From a checkpoint of a small mixture-of-experts model trained on Wikipedia.
Size: 13 layers, vocabulary 2164.
Training: a variant of Muon for the experts, 7932 steps.
Below are experts of layer 2 (counted from 0) of a mixture-of-experts language model. Rows are named router (the router's row for the expert), gate (a neuron's input weights, with its number), up (a neuron's input weights, with its number) and show model dimensions 240-319. Each number is 128 + 32 x the weight over its row's rms, rounded and kept within 0 to 255.
After each expert's rows: "gets" lists some tokens that make up at least twice as much of what it gets as of all text. This comes from a sample of Wikipedia text that the model never trained on. Tokens count by the router's weight.

# expert 30
router [ 87 153 153 125 166 104  86 177 179 115 155 125  67 130 156 154 154 153 139 118 135 176 150 159  63 160 107 127 146 134 158 122 116 186 129 179 130 172 187  53 103 101 150 152  98 130 113  80  87 106 141 110 147  97 144 156 124 109 180 107 171 112  84  84 140 108 111 117 167 153 142  93 101 122 172 115 153 144 158 125]
gate0 [108 131 132 145 136 140  59 155 163 203 158  93 115 137 116 180 127 144 127 127 162 103 121 156  78 116 185  97 146 161  98 108  89 145  89  75 130 126 148 149 158  99  86  77 141 118 109 134 127  71 154 105 118 116 116 147  87 132 182  94 102  88 172 132 104  85 106 129 118 141 136 182 158 157 178 127 116 114 141 137]
up0 [ 75 153 119 136 139 129  62 123 164 167 140 103 147 128 126 204 101 142 151 153 157 108 114 160  55 127 198 101 134 127  99  95  96 119  76  47 108 157 142 149 159  97  78 102 145 142  94 143 140  90 158  96 134 117 123 137  67 123 128 111 113  99 173 130 124 113  97 109 152 119 115 183 155 130 182 116 137 103 176 147]
gate1 [ 80 151 108 120  86 154 116 144 111 124 157 105  85 143 115 171 180  83 188 171 172 132 146 121  89  74  72 154 153  82 122  91 102 146 118 145 172 167 122 177 164 102  85  89 112 139 104 129  66  98 127 125 142  99 146 125  66 136 121 176  95 132  87  55 125 144 123 152 117 159 104 126  89 132 154 100 107 126 175 140]
up1 [136 139  79 173  60 129 127  83  76 157 174 127  73 155 115  43 139 158 179 169 118 162 141  92  86  90 168 147 151 140 171  54  39 147 104 173 123 162 113 121 110  78 130 136  93 110 141 123 126 176 143 132 101 161 119 128 147 102 157 126 161 126 176 108 115 172  75 117  91 125 129 139 120 187 102 226 137 123 110 127]
gate2 [112 165  85 114  85 115 103 174  71  78 123 154 122 134 135 174  89  95 166 127  91  54 185 108 113 161 143 123 136 164 108  61 153 118  89 101 108 108  75 126 107  89 160 189 121  97 112  95 104 105 151 118 166 158 124 182 129 124 117 155  92 152  95 129 146 149  65  75 174 186 160 207 141 126 138 136 103 171 105 134]
up2 [123  94 159 202 164 123 173 100 162 166 108 158 156 116 125 102 129 140  46 170 174 109  92 140 124 114 128  91  77  96 120 190 144 116 179 119 165 139 183 134 182 161 120 123 101 138 163 138  82 120 117 129  90 110 173  90 101 136 147  59 207 126  95 125  71 102 154 156  97  76 118  91 162 118 132 136 183  88 147 105]
gets: "or", " F", "our", "ore", "ors", "ow"

# expert 47
router [ 86  87 129 127 123 101 140 110 128 117 158 170 138 137 142 143  95 155 178 189 171 122  88 143 137  84  46  86  94 136  94 142 132 115  70 150 183  99 107 145 144 150  84 141 159 120 134  83 187 132 142 123 129 141  93 202 123 103 121  63 158 133 136 147 171 124 133  93 112 130 115 146 129 187 162 184 135 142 166 160]
gate0 [ 90 138  98 118 111 137 110 106 154  88 118 122 136 100 135 123 105 158 166 134 193 188  99 157 150 142 173 114 190 154 122  84 171 107  59 125  99 134  89 156 168 158 171 176 160 134 132 140  69 152 160  78  96 155 127 168 168 138 141  98 177 100 130 118 133 110  65 136 144 175 128 143  88  85 177  84 148 149 102  53]
up0 [ 93 124  72 108 118 175 119 122 122 155 125 123 104  99  99 127 100  85 110 146 168 166 114 146 116 181 172 137 168 148  81 101 151 167  92 181 105 130  86 176 116 159 152 167 204 140 122 139  61 107  91 101  87 114 104 153 125 155 106 118 140 121 100  97 161 108  86 127 148 167 119 156  82 100 150  53 139 151  81 113]
gate1 [ 98  91  91 179 108 122  88 100 131 129 148 112  76 100 140 118 127 157 160 175 176 137 100 100 144 122  86  95 142  93 164  61 191 163 115 188 189 113  63 106 105 198  85 173 142 112 121 120  85 160 153 109 176 102 117 145 213 103 129 134 161 100  79 118 156 127 137 101 101  86  73 178 157 141  97 154 112 159  73 127]
up1 [119  90  85 183 119 108  94  90 128 127 151  91  89  90 141 116 137 144 165 172 187 147 100 108 153 103  73  94 139 108 172  57 187 156 122 185 214 131  59 133 113 189  80 158 129 119 133 112  88 164 166 119 162  94 113 120 219 121 143 131 142 101  84  95 145 130 142  99  96  86  71 155 144 127 104 153 114 154  82 122]
gate2 [135 153 148  92 173  87 122 132 195  86 185 122 201 104 137 118 127 118 179 120 125 154 113 162  68  93 109 100 163 174 225 129  63 106 104 161 161 138 132 180  88 108 122 138 103 159 133 120 148  80  96 161 117 156  99 155 103 141 145  93 136 132 103 138 140 128 133  77 122 118 153 123 103  95 166 160 182 172  90 137]
up2 [107  91 121 146 109 144 125 151 108 167  51 134  90 165 143 141 122 139  94 119 113  82 174  85 146 162 157 108 115  88  92 134 159 144 128  71  78 130 121  75 225 129 119 161  93 107 119 131  80 144 157  62 135 109 159  95 149  73 113 147 133 133 127 106  96 119 115 122 127 145 102 123 154 118  87 164  89  99 173 124]
gets: " The", " A", " In", " He", " It", " T"

# expert 46
router [109 125  75 137 128 117  81 143 129 153 117 152 119 105 178 165 199 183  94 147 155 171 155  55 103  96 125 166 112 165  77 112 156  86  83  90 132  99  73 125 141 118 137  94 137 149 113 127 122 102 139  78 118  87 143 143  85  97 160 163 141 156 140 154 171 181 125 113 119 120  90  87 102 172 117 213  91 117 125 111]
gate0 [156 135 113 154 135 128 145 154 133 105 153 125 150  58 156 111 117 142 203 116 112 101  97 177  81  73 125 135 125 133 160 104 105  95 147 130  94 135 194 149 137  71  92 111 151 143 119  99  99 132 109 149 133 125  80 149 139  96  81 161  71 126 150 150 127 181 148 105  87 174  82 147 153 131 110 108 131 117 136 147]
up0 [183 164 160 141 119 174 137 148 133  84 167 156 138  66 116  94 105 115 209 147 101 109 126 204 128 114 126 149 103 142 107  94 135 103 150 115  72 116 110 101 123  96 139 114 163 108  97 125 113 162 149 153 142 139  93 203 119 152  86 155  58 136 156 203 122 157 149  79 129 159 121 119 148 112 111 137 147  98 146 170]
gate1 [103 162  87 102 105 123 154  73 122 124  63 152 150  55 163 130 103 122 103 146 121 179 118 102 152 147 125 139 132 105 119 123 155  90 177 139 139  93 136 190  60 163 154 131 110 134 174 154 120 178 129 157  92 174 129 154 155 133 126 115 167 156  68 100 124 126 169  75 181 112  93 154 138 140  99 104  88 139 138  84]
up1 [159 109 175 153 148 152 102 177 134 128 181  83 107 192  67 124 155 124 156 113 133  91 140 148 126 121 146 126 128 139 153 129  98 167  89 119 125 165 148  79 171 127 103 122 151 125  68  83 120  45 131 112 165  73 128  91 102 141 140 137  91  92 163 160 146 127  90 184  79 123 141 116 111 108 153 155 160 133 135 162]
gate2 [117 160 107 125 122 135  83 170 124 137 143 143  96  93  75 108  92 125 137 141 119 138 121 171 119 157  89  86 102  81  92 114 198 128 151 162  66 161 101 201 175 123 145  46 141 114 128  96 182 149 102  87 125  72 121 182 148 165 108 131  69  87 111 150 159 136 137 138 108 107 147  94 131 125  93 126  51 120 103  97]
up2 [140  92 184 147 150 135 144 190  94 152 114 163 146  84  98 103 127 134 107 152 146 118 114 138 102 135 111 131  69 154  66 143 145  90 118 122 128 172 125 159  80 129 164  67 127 147 251 123 164 126 102  83 152 129 144 129  81 139 155 175 166 113 147 136 110 138 159 189 153 139 148 130 144 116 117 140  94 112 133 118]
gets: " B", " S", " M", " C", " L", " R"

# expert 9
router [131 104 131  59  80 102 149 163 129 145 173 142  71 105 166 180 168 150 196 115 120 163 120 127 136 135 103 111 137 125 178 126  56 126 199 127  96 159 114 109 129 126 121 113 169 130 140 179 134 144 116 148 186 147 169  51 129 158 112 117 127 187 146 129 112  93 155 134 124 106 147 112 136  78  92 110 162 157 103  92]
gate0 [140 140 136  68 153 141 132 109 106 157  80 169 138 116 138  91 147 121 255 135  91 181 135 150 129 105 144 140 101  67 184 124 130 136 128 126 127 116  89 131 136 126 110 139 122 121 100 104 120 165 129 196 108 173 146  97  85 145  97 184 110 160 161 111 132  74 183  86 103  73 139 144 101 127 143 105 132 102 111 115]
up0 [124 131  92 142 150  83 169 171  97 154 130 176 149  74 156  90 130 131 165 126 151 173  96 117 124 146 125 123  70 180 177  99 135 154 157 155 140 100 104 149 181 155 125 143  88 126 128 121 146 124 167 161 134 182 169 101 161  61 121 129 152  92 170 129 117 133 152 117 127  80 126 196 108  89 119 113 134 124  96 118]
gate1 [142 180 104 114 148 111 114  72 128 117 147  70 205 151 154 150 139  98 142 136  70 116 116 123 132 131 199 169 124 127 172 201  68 102  76 132 139 172  85 116 154 178 146 144 144  93 138 135 144 162 171 150  89 148 125 148 181  64 152 101  72 101  95 165 167  64 116  88  69 119  95  97 127 120 156 153 132 160 158 147]
up1 [121  64 162 149 100 154 134 179 112 136 126 214  72  94 101  94 137 160 118 124 166 145 134 108 129 125  67  92 140 119  91  53 180 144 170 144 113  87 157 137 110  66 102 131  99 166 103 124 128  96  93 121 167 132 120 108  77 211  94 167 175 139 157  91  95 195 146 176 186 150 171 166 125 142  75 112 138  93  98 105]
gate2 [145 161 129 156 176 157 132 171 159 108 150 129  60 111 191 113 138 204  83  23 108 160 134 126  91 177  80 112 136 115 183 210  89 159 194 122 152 122 135 123 110 127 132 141 128  78 142 151  80 160  77 122 134 132 147 144 101 100  94 162 141 165 114 135 159 127 102 161 113 222 225 139 120 156  98 136  90  95 120 211]
up2 [136 154 139 143 187 152 133 183 156  92 143 113  72 108 184 103 134 217 106  21 118 157 138 125  88 161  95 106 130 115 179 216 117 148 186 117 163 130 139 116  95 132 150 133 132  83 145 158  85 146  78 139 135 122 140 143  89  99 103 164 140 158 113 134 139 136  95 159 111 214 218 141 111 157 113 136  96  96 122 217]
gets: "0", "9", "8", "5", "7", "6"

# expert 0
router [ 69 104  98 140 143 132 114 103 134 115 178 113 177  96 149 149 170 120 109 112 143 117 171 138 124 122 149 149 160 129 146 105  99 156 112 118 153 125 178 113 165 101 158  93  60 201 141 171 106 133 104 116 157 138 197 113 135 157 172  51 180 139 164 136  88 170  85 117 141 118 153 130  97 163  24 107 113 142 122 150]
gate0 [155  96 166 126 199  81 152 151 135 159 112 127 123 110 185 128  84 158  90  84 134 138 100 106 137  97 128 179 147 120 140 110  81 147 153 204 178 160 104  66  75  98 120 109 138 112 123 115 107 138 193 119 119 118 113 158  99 136 110  92  96 146 136 148 154 119 153 131  81 155 130 157 113 150  76 163 114 104 102 117]
up0 [ 91 114 139  77 125 118 117 150  97 131 119 122 148 139 133 144 135 114 125 122 155 180  37 150 111 153 185 131  69 108 121 149 142 118  80 104 143  89 151 141 140 113  54 111 139  90 164 152 168 128 105 136 127 114 146 176 119  78  65 138 120 119  82 104  97 131  91 122 129 140 109 134 113  72 137  81 147 114 146 126]
gate1 [ 82 111  87 109 150 116 136 120 172 112  90 155  88 144 179 113 127 132 193  99 180 124 135  83 137  67  94 108 140 144 119  64 102 132 146 121 151 169  93  63 159  83 121 157 101 168 146 102  88 117 139 178 168 158 109 152 149 143 134 110 117 156 115 114 128 150 157  92 136 160 178 152 118 197  34  86 144  71 102 149]
up1 [179 104 158  93 120 161 122 116  89 129 162  86 161 102  45 106 145 125  92 135 109 133 128 194 108 141 156 142 120 116 139 181 144 107  83 134  78  95 131 154 100 174 149 156  85  83 100 152 117 124 136 114  90 139 119  63 114 140 160 153 137 127 164 157 116  97 106 163 143 140  79 102  96 130 218 143 107 173 133 149]
gate2 [ 99 166 170 138 163 136  93 139 155 104 109 162 131 129 148 156 153 139 140 173 148 212 115 127 197  87 174 150 171 130 166 147  95  93 128 119 172 116 168 157 128  96 147  53 133 102 177 131  77 110 208 128 105 118 111 123 133 141 159  89 156 113 177 124 130 113 112  77 149 140 146 171 129 137  93 185 101 112 152  88]
up2 [ 87 120 121 141 161 132 157 177 134 174 151 172  96 164 119 106 177 173 150 176 132 140  99 159 197  85 140 122 168 155 144 155  85 120 139 176 166 168 178 171 121 129  62 104 119  92 140 155  73  91  91 102 168 103 126 112 134 187 103 126 142 150 153 133 125  90 102 109  94 154 120 214 101 128 111 176 109 149 137 129]
gets: " to", " was", " is", "'s", " by", " as"

# expert 2
router [113 146 147 103 147  53 156 179 150 109 161  98 114 159 135 133 165  57 131 138 185 124 104 155 122 116 199 159  46 129  90 176 128  97 132 110  76  40 115 193 153 154  67 134 167  83 147  97 127 125 151 115 115 109 130 131  98 142 115  94  91 143 173 102 160 197  94 153 150 168 138 161 124 125 110 108 115  97  97 104]
gate0 [141 120 170 144 136  93 147 120 188 121 129 120  84 141 156  98 180 100 133 112 156 127 137  68 117 112 169 168 114 114 188 118 155 166 206 112 119  42  95 132 160  73  95 166  98 122 110  60  76 139 156 154 171  91 127 112 105 119  80 125 111 131 167 132 162 131 140  58 156 130 160 162 108  92 181 179 176 113 102  90]
up0 [ 70 151 166 149 172 105 139 158 165 139 121 138 187 140 112 113  54 155 151 157 158 177  82 120 107 125 143 148  98 146 134 158 114  97 161 163 124 159 120 120 126 168 147 124 125 111 126 146 101 135 154 120 150 103 141 180 134  80 166 143 170 137  97 136  84 110 163 159  60  75  83 153 178 119 100 145 140 154 143  64]
gate1 [143 163 111  92 126 117  69 144 118 131 131 108  92 138 135  81 107  66 117 157 228  96  63 179 179 108 174 138  91 175 115  90 155 108  92 130 100 117  95 197 167 138 104 148 151 170 128 145  80 142 149 201 134 152 168 159 150 163 152  87 133  93 129 118 117 169 101 180 108 132 137 168 111 146  66 183 112 165 141 139]
up1 [167  87 140 147 146 133 182 110 105 112 127 163 184 111 137 156 149 126 151 101  74 156 156 134  50 142  61  71 133  52 134 141 116 178 121 125 137 147 101  83 110  60  81  93 132 140 148  96 144 116 101 100 111 107 126 127 103 117 128 149 140 142 125  94  91 104 189  67 124 108  90  71 116 119 227 131 126  94 119 125]
gate2 [111 107  99 128 115 120 149 146 175 212 174  73  95 137  92 101 142 115 182 109  87 162 160 158  94 140 187  64 122  98 142 134 125 113 155 153 154  91 125 177 125 174 158 114 132  88  87 146 137 134 107 178 126 105 141 151 136 101 132 116 111 132 218 104  89 168 164 130 137 165  92 140  75 150 119 120 117  99 129 128]
up2 [130 114 104 126 135 141 125 140 157  88 116 111 100 109 133 107 178  64 149 115 149 116 195 155  99  58  92 103 126 150 114 142 139 165  75  79  88 116  91 124  92 156 114 110 110 108 116 120 107  98 172  87 111 119 151 167 111 132 170 154 206 160 127 134 170 107 140 152 110  93 108 211  87 114 184 148 136  93  72  67]
gets: "y", "ro", "st", "d", "ce", "ry"

# expert 24
router [120 117 116  69 171 143 109 138 122 110 164 156  81  91 174 117 121  97  82 156  89  98 158 132 147 143 111 106 101 168  91 153 132 132  68 121 102  58  95  89 160  80 132 123 126 168 111 146  86 128 140 110  89 112 182 108  65 160  99 109  76 142 197 103 148 141 110 202 182 134 136 138 139 102 171 133 137  64 144 164]
gate0 [224 142 104 109 112 114 187 122 137 118 141 182 121 104 119 111 107 122 136 132 133 105 173 124 125 112 113  81  93 129 109 153 117 180  89 176 122 107 191 148 185 131 153 179 132 144  96 103 156 134  77 135  98 119 161 119 118 130 104 112 106 123 150  90 141  98  77 191 150 167 113  98 149 109  52 148 131 131 163 120]
up0 [  0 123 124 117  97 162 159 126 169 187 151 125  88 135 134 135 148 120  98 175 151 106 128 163  94 128 141 203 137 108 200 128 122 140 184 128 148 140  85 127 122  63 111 159 114  86 115 162  90 124 176  92  74 168  56 169 150 181 133  79 124  74 167 147 118 123 163  46  75  81 183 151 104 165 179  99 159 162 136 180]
gate1 [158 123  68 108 164 121  92 102 106  63 104  92 134  96 127 176 162 120 107 128  89 105 114  78  68 134 162  81 103 132  88 153 126 126 102 129 116 117  97 132 154 187 127 148 112 137 120 100  79 117 132 156 118 105 121  98 103 139 131  87 170 177 143 104 149 110  98  80 131  88 100 170 140  97 143 125  89  82 175 162]
up1 [145 149 125 120 135 117 145 132 128  81 118 124 124  97 146 174 126 161 140 117 128  82 195 103 121 149 119  93 121 148 126 136 142 144  96 107 111 156  89 141 126 147 148 163 136 171  94 133 100  90 112 142 158 135 147 103 117 173 143 164 145 105 177  86 173  94 129  46 174  42  71 122  99 186 182 134  70 124 169 105]
gate2 [163 178 132 109 166  99 182 117 186 126 165 130  76 135 132 112 176 132 109 149  67 117 122  93 129 101  87 138 147 162 124  98 184 127  82 153 144 138  81 157 153 141 130  94  71  73  86 163 147 178 181 115 218  55 167  90 113 133 130 115 126 157 122  93  73 110 135  86 148 152 150 125 145 146 139 159 130  70 126  82]
up2 [129 120 153  78 101 119 203  63 174 172 152 165  99 120 143 173 117 106 101  36  84 116 112 127 128 174 137 129 118 144 125 133 151 116 139 173 128 155 144 163  90 143 158 195 105  75 112 150 139 162 192 116 100 124 177 108 136 127 103 139 120  87 141 169 153 146 112 106 168 111 156 166 147 177 123 116 136 111 117  83]
gets: "ar", "n", "g", "m", "k", "t"

# expert 5
router [122 135 109 109 134 116 166 120 119 120 121 122 146 154 101  30 159  84 142 116  99 148 131 143 131 158  90 121  78 107 129 104 121 147 102 159 168  77  98 140 108 106 127 124 169 169 162 173 153 135  96 115 171 106 137 109 163 126 134 175 124 147 140 121 140  89 166 114  97 133 125  88 155 115 127  80 196 149 156 122]
gate0 [ 98 141 101 147 129 209 116 174 120 102 219 164 153 165  61  61 110 113 136 180 108 100 150 173 151  39 167 102 138 180 114  42  66  46 115 155 200  94 110 118 164  88 102 140 158 163 144 141 100 137 137 146  98 144  85 158 129 156 162  97  94 148 155 151 160 107  99 118 139 118 120 148 106  77 151 147 130 175 143 138]
up0 [114 133 122 135  94 165  99 149 140 109 216 148 198 117 130  66 101 132 131 187 118 134 177 160 129  29 179 124 110 158 102  64  78  58 134 146 200  81 123 115 137  70 101 156 165 121 126  70 109 134 147 108 128 125 129 168 127 174 142 100 126 155 129 116 163  69 147 106 166 133 118 129 117  72 164 189 128 214 127 130]
gate1 [132 125 126  91 139 110  99 104 113  98 133 102 135 178 112  87 204 118 155 215 120  98 101 116 162 162  80 118 146  36 145 126 191  57 150 129 121 179 114 121 143 137 141  79 129 170 126 134 135 175  78 134 140 167  80  89 123 139 156 126 178 148 179 166 181 103 134 153 101 100 116 146 150 175 157 115 132 108 134 114]
up1 [ 77 133 101 113 183 145 110 116 145 141 121 124 176 150 117 156 114 116 160 161  89 138 148 136 128 106 163 151 123 134 115 158 122 180  94 130 157 145 100 154 157 162 127  79 119 133 127 160 159 111 190 142 102 127 148 102  86 142 148 119 148 111 160 108  91 118 129  84 171 137 170 127  99 129 122 178 110 189 107 123]
gate2 [156 171 165 132 131 116  90 117  75 193 166 178 148 211  56 144 111 124 152 175 134 116 136 134 131  90  90 110 108  65  98  76 157 117 194 108 158 120 149  50  78 163 102 100 134  60 174 154 167 108 156 138 111  97 136 133 104 164  91 125 130 102 147 121 170  96 206 136 144 143 154  54  82 143 110 140 144 121 128 146]
up2 [129 174 152 149  95  85 105  79 135 123 121 184 186 177  78 176 136  94 135 143  84 139 113 161 158 130 113  89  84  65 134  98 155 110 156 119 157 167  94  73  93  93 111 153 129  99 157 183 195  97 125 173 126 162 135 177 142 150 104 138 106  58 166 110 134 145 189 103 137 121 156 107  72 123 133 170 123 125 113 135]
gets: "s", "est", "act", "ect", "w", "sp"

# expert 1
router [190 100 144 129 162 108 103 137 174 148 134 144 110 126 154 211  72 135 114 126 113  99 144  78  84 120 107  88  95 148 180 134  89  98 160 143 108  80 124  96  97 119 128 177  91  78 139  88 134 153 169 115 105  71 124 141 138 119 136 115 207 153 128 148 136 127 103 113  73 145 154  78 165  76 161 114  72  72 112  94]
gate0 [117 141 124 116 176 109  65  58 175 168 114 139 153 188 101 170 118 143 127  73 129  96  99 124 133 133 127 151 156 142  49 171 168  88 140 120 214 117 100 126 107 140  87 193 169 118 171 107  94 141 108 165  83 106 155 177 164  98 117 173 133 130 129 117 149 109 155 118  86 145 142 156 128 147 118  89 149  90 138 161]
up0 [186 131 148  78 139 122 116 132 113 182 203 181 150 115 127 143  82 141 163 141 110 172  96  72 142 111 169 155 106 143 115 142 121 116 171 129  83 153 132 122 149  75 126 122 112 149 125 131 180 118 103  89 135 123 120 113  70  61 139 106  71 113 157 125 173  76 125 121 174 159  45  88 138  99 180  98 136 154 164 195]
gate1 [217  99  92 173 166  93 100 164 154 146 143 117 113 130 121 152  97 166 142 140 160 112 121  98 118 109 127 128  36 145 139 140 119  81 153 123 128 166 145 136  52  73 143 141 134 123 133 123 129 176 135 166 155 106 153 129 159 155  90 148 123 139 128 168 179  58 118 120 148 146 158 134 148 159 165 125 145 137  98 166]
up1 [190  89  95 179 153 100 125 183  94 137 178 162 110 108 130 144  82 149 177 113 155 131  55  46 123  85 133  85  78 131 140 127 145 111 144  96 134 134 105 128  98 103 152 147 102 122  97 138 122 147 153 133 129 160 121 128 174 159 108 139 111 135 130 152 150  34 139 111 170 139 154 153 176 144 129 119 147 117 107 155]
gate2 [131  98 126 106 121 117 117 146 145  79 118 160 167 191 134 182 124  99 155  57 116 173 115 151 127 172 139 131 155 161 140  74 148 125 177 123 198  10 100  64 141 137 171 177 147 148  99 150 124 128 132 141 114  86 121 137 126  81 129 130 159 131 138 171 139 109 112 120  52 130 166 189 152 114 152 110 117 125  92 198]
up2 [ 92 164 159 136 116 128 127 151 124  98 117 112  57 127  68 168 108 106 131 186 146 132 106 167  68 129 155 106 139  84 101 170 204 155  93  46 109 221 128 125 179 143  97  85 128 105 125 134 133 158 144 154 128 157 101 170 146 134 142  90 141 135 106 118 122 142 122 145 125 100  99 141  94 114 112 101 135 171 101 115]
gets: "ab", "ct", "ran", "ib", "ric", "|---|---|---|---"

# expert 26
router [ 98 167  91  80 181 118 125 106 117 110 129 102 127 117 124  50  98 139 172 190 157 159 123 156 100 135 121 173  97 103 109 140 167 138  85 165 160 116  90 118 121 131 120 128 111 115 145  79 158 108 124  86  88 123 142 171 147 129 150 184 133 173 163 121 179 161 170 115 119 148 122 138  97 108  97 127 111  94 169 113]
gate0 [128  93 101 164 150 154 160 150 137 115 202 168 154 168 166  80 102 169 122 114 148  49 120 133 115 154 128 144 112 120 141 148 116 107 118 138 196 117 119 129  86 122 162 132 157 141 101  59 163 108 126 162 109 149 140 137  92  84 131 130 101 118 117 148 167 144  61  85 100 146 132 188 162 123 106 175 162 139  99 128]
up0 [140  70 117 147 147 153 167 143 144 108 202 143 152 155 155  82 105 177 105 152 172  64 109 129 113 145 125 148 135 130 160 135 111 116 124 137 199 114  98 132  64 126 164 129 159 141 115  77 146  99 138 167 102 148 145 131  90 102 144 129 126 110 111 144 174 146  54  85  98 146 126 166 174 141 116 164 177 126  82 120]
gate1 [151 143 136 154 153 159  84 114 131 151 168 147 141 109 130 134 103 111 158 203 124 138 132 104 124 147 103  95 136 117 141 169 182 161 119 163 125 146  70 147  93 193 128 168  62 120 139 168 107 153 172 134 136 130 146 156 150 143 127 105 141 181 119 111 147 148 128  86 157 166 179 150 157 128  49 120 168  90  93  71]
up1 [ 93  98 131  89  98  57 173 114 139 108  88 109 140 133 111 117 126 149 128  78 143 131 119 160 123  99 142 155 118 113  87 113  80  78 134 117 132  98 173 107 168  85 142 122 187 152 118  80 162 103  89 140 109 115  91 129 104 123 122 153 110  78 123 134 115 112 111 160 109  85  62  89  89 109 224 133  72 146 154 177]
gate2 [100 102 161 117 129 180  80 141 148 202 100 147  63 139 147 116 136 146 106 200 121 129 112 184 167 156  72  72 123 157 101 159 107 149 113 119 153 143 132 199 159 202 134  87 145 175 162 139 159 128 142 126  93  80 174 134 169 111 162  92 156 162 153 146 127  74  89  61  89 160 194 100 139 109 107 146 113 122 147 100]
up2 [140 181  86 146 129  90 158 143 144  47 152 109 182 117 104 126 151 120 151  38 147 141 140  78  95 119 157 187 142 109 153  92 174 141 154 144 102 156 112  68 109  40 138 154 128  79 104 123  80 126 100 118 163 176 108 110  84 168  97 171  99 108 139 113 131 139 170 182 167  97  54 158 127 179 148 122 143 132 101 145]
gets: " |", " |\n", ";", ":", " |\n\n", " -"

# expert 28
router [164 127 141 126 166 128  61 200 138 120 148 141 105  84 177 127 106 171 145 187 145 176 169 119 116  83  81 193 180 162 138  80 128 142 119 164 214 114 186  80 123 125 127  98 137 172 128 155 108 127 149 143 144 156 159 162 123 154 130 156 126 143 102 155 133 125 134  82 161 115 122 144  69 148 102 141 156 136 161 128]
gate0 [141 156 130 111  95 107 114 122 104 130 122 140  65 165 154 156  50 118 117 200 123  80 114 155 138 151 123  80 120 127 180 141 122 128 139 137 125  69 139 123 136 165 109 126 125 154  82  75 149 137 219 167 122 181 163 166 173 109  95  89 108  94 136 131 131  86 165 130 161 193 104 124 148  83 162 123 177 107 133 124]
up0 [141 158 123 123 120 125 110 128  90 130 118 142  50 132 174 143  71  97 126 203 101  90 119 136 136 136 123  85  96 133 149 141 128 110 133 105 101  63 148 121 163 157 117 111 119 171  83  79 172 141 208 159  73 174 155 174 193 152  97 102 127  83 131 128 146  87 174 133 141 201 119 133 118  96 153 142 196 109 131 131]
gate1 [161 160 157 166  94 100  92 155  90  86  99  73 118 153 159  89 133 119  60 139 145  88 135  55 144 121 140 157 193 141  50 109 129 115 108 124 155  91 118 100  84 117 134  78 134 226  86  68  85 132 153 147 109  96  71 137  76 111 139 137  99 111 138 176 167 118 133 130 125 159 180 125  93 186  85 131 172  90 146 180]
up1 [167 157 150 172 125  74  84 165 122  97 126  87 108 146 167  97 125 118  64 138 132  70 131  59 141 122 123 159 192 143  59 121 105 103 114 137 175 126 105 100  90 123 137  81 138 214  94  83  83 136 136 166 114  98  72 118  60 117 153 156  94 100 138 160 180 106 148 123 112 159 163 116  93 185  83 136 164  96 180 160]
gate2 [139 131  97 113 132  99  89 133 139 110  78 120 161  93 162  70 132 145 128 116  94 100 159 125 151 178 114 115 131 156 103 140 144 170  94 118 107  93 129 129 165  56  86 126 134 151 154 130 187 116 131 207 142  97 155 133 125 112 162 147 112 103 135 128 132 131 159 150 198 175 146 107 124 155 147 105 114 121 108 117]
up2 [114 142  97 154 102 167 136  79 139 155 166 138 117 149 122 130 103  86 141 166 179 202  72 104 176  94 114 136 173  86 133  85  89 106 168 103 126 149  91 120  94 217 163 158 120  50 132 131 134 149 115  82 144 170 154 147 189 126  89 172 102 115 145  96 116 117 147 100  87  66 117 157 137 122 123 102 140 146 133 101]
gets: " ", "0", "2", "1", "9"

# expert 3
router [106 174 108 130 131 149 182 161 112 168 177 117 135 138  96  65 136 159 153 179 163  96  86 158 123 118  40 131 177 137  88 130 139  91  94 170 113 113 152  95 139 140 142 128 129 155 142 121 123 155  72 104 159 198  83 149  97 173 128 117 142 132 132 144 180 132 211 110  98 158 142 112 192  98 119 151 156 133 109  94]
gate0 [124  68 186 116 167 145 147 151 179 151 137 103  85 163 137 119 126 135 123 137 127 110 152 134 199  59  43 113 150 127  85 111  37 105 128 160  76 155 117  66 146 116 135 139 106 149 154 114 135 147  46 119 148 130 101 117  66 142 161 107 127 147 126 143  87  73 108 137 163  77 107 125 161  74 146 145  85 126 134  76]
up0 [113  72 186 138 177 122 169 144 194 160 153 106  82 175 148 111 107 123 128 154 144  92 141 141 204  39  42 109 144 120  92 137  49 101 114 151  75 177 111  92 134 116 148 157  96 146 160 103 137 154  53 140 138 122 116 122  92 148 166  92 128 145 106 128  93  71 122 132 179  68 109 143 160  82 170 146 111 124 135  57]
gate1 [177 145 128 175  88 157 128 180 105 175 159 140 125  95 209 138 101 156 149 167 145 135 126 129 110 141  71  98 128 107 166 133 152 124 129 147  44 132 141  51  82 120 108 100 100 134 125 170 147 131 120 134 114 152  89 132 142 151 103 165  90 110  85 160 109 173 152 152 108 163 117 151 162 129 186 147 167 175 144  85]
up1 [ 92  96 142  83 159  86 149  74 146 100  89 113  93 167  65 117 118 105 105  97  93 117 135 110 141 111 152 152 151 103  82 115  87 103  86  95 156 139 101 189 137 138  98 148 172 124  99  69 128 115 161 104  87  55 141 137  85 139 136  81 143 165 184  84 151  90  78 107 139  99 161 139  94 125  87 141  92  73 152 145]
gate2 [129 110 148 108 112 117 158 182 158 204 131 180 135 204 140 109 121 117 193 148 137 168  81 118  83 115 149 170 144 183 171 111 123  78  89 131 153 149 130 127 183 131 148 108 150 147 135 106  50 121  91  96  63 130 129 108 100  85 157 158 138 140 198 118 163 102 118 119 147 122 190  77 186  80 150 115 128 134  61  66]
up2 [137 123 114 135 181 168 108 111  91  80 122 107 148 105 122 140 103 116  50  89 107  97 183 145 173 147 128  84 156  69  62 139 131 155 161 155 129 108 118 137  85 112 116 142 120 117 133 165 192 134 150 165 192 143 125 137 196 164 114  83 108 124  76 142 107 163 121 131 112 143  93 196  80 156 120 125 126 113 170 203]
gets: " |", ")", ";", "\"", "),", "5"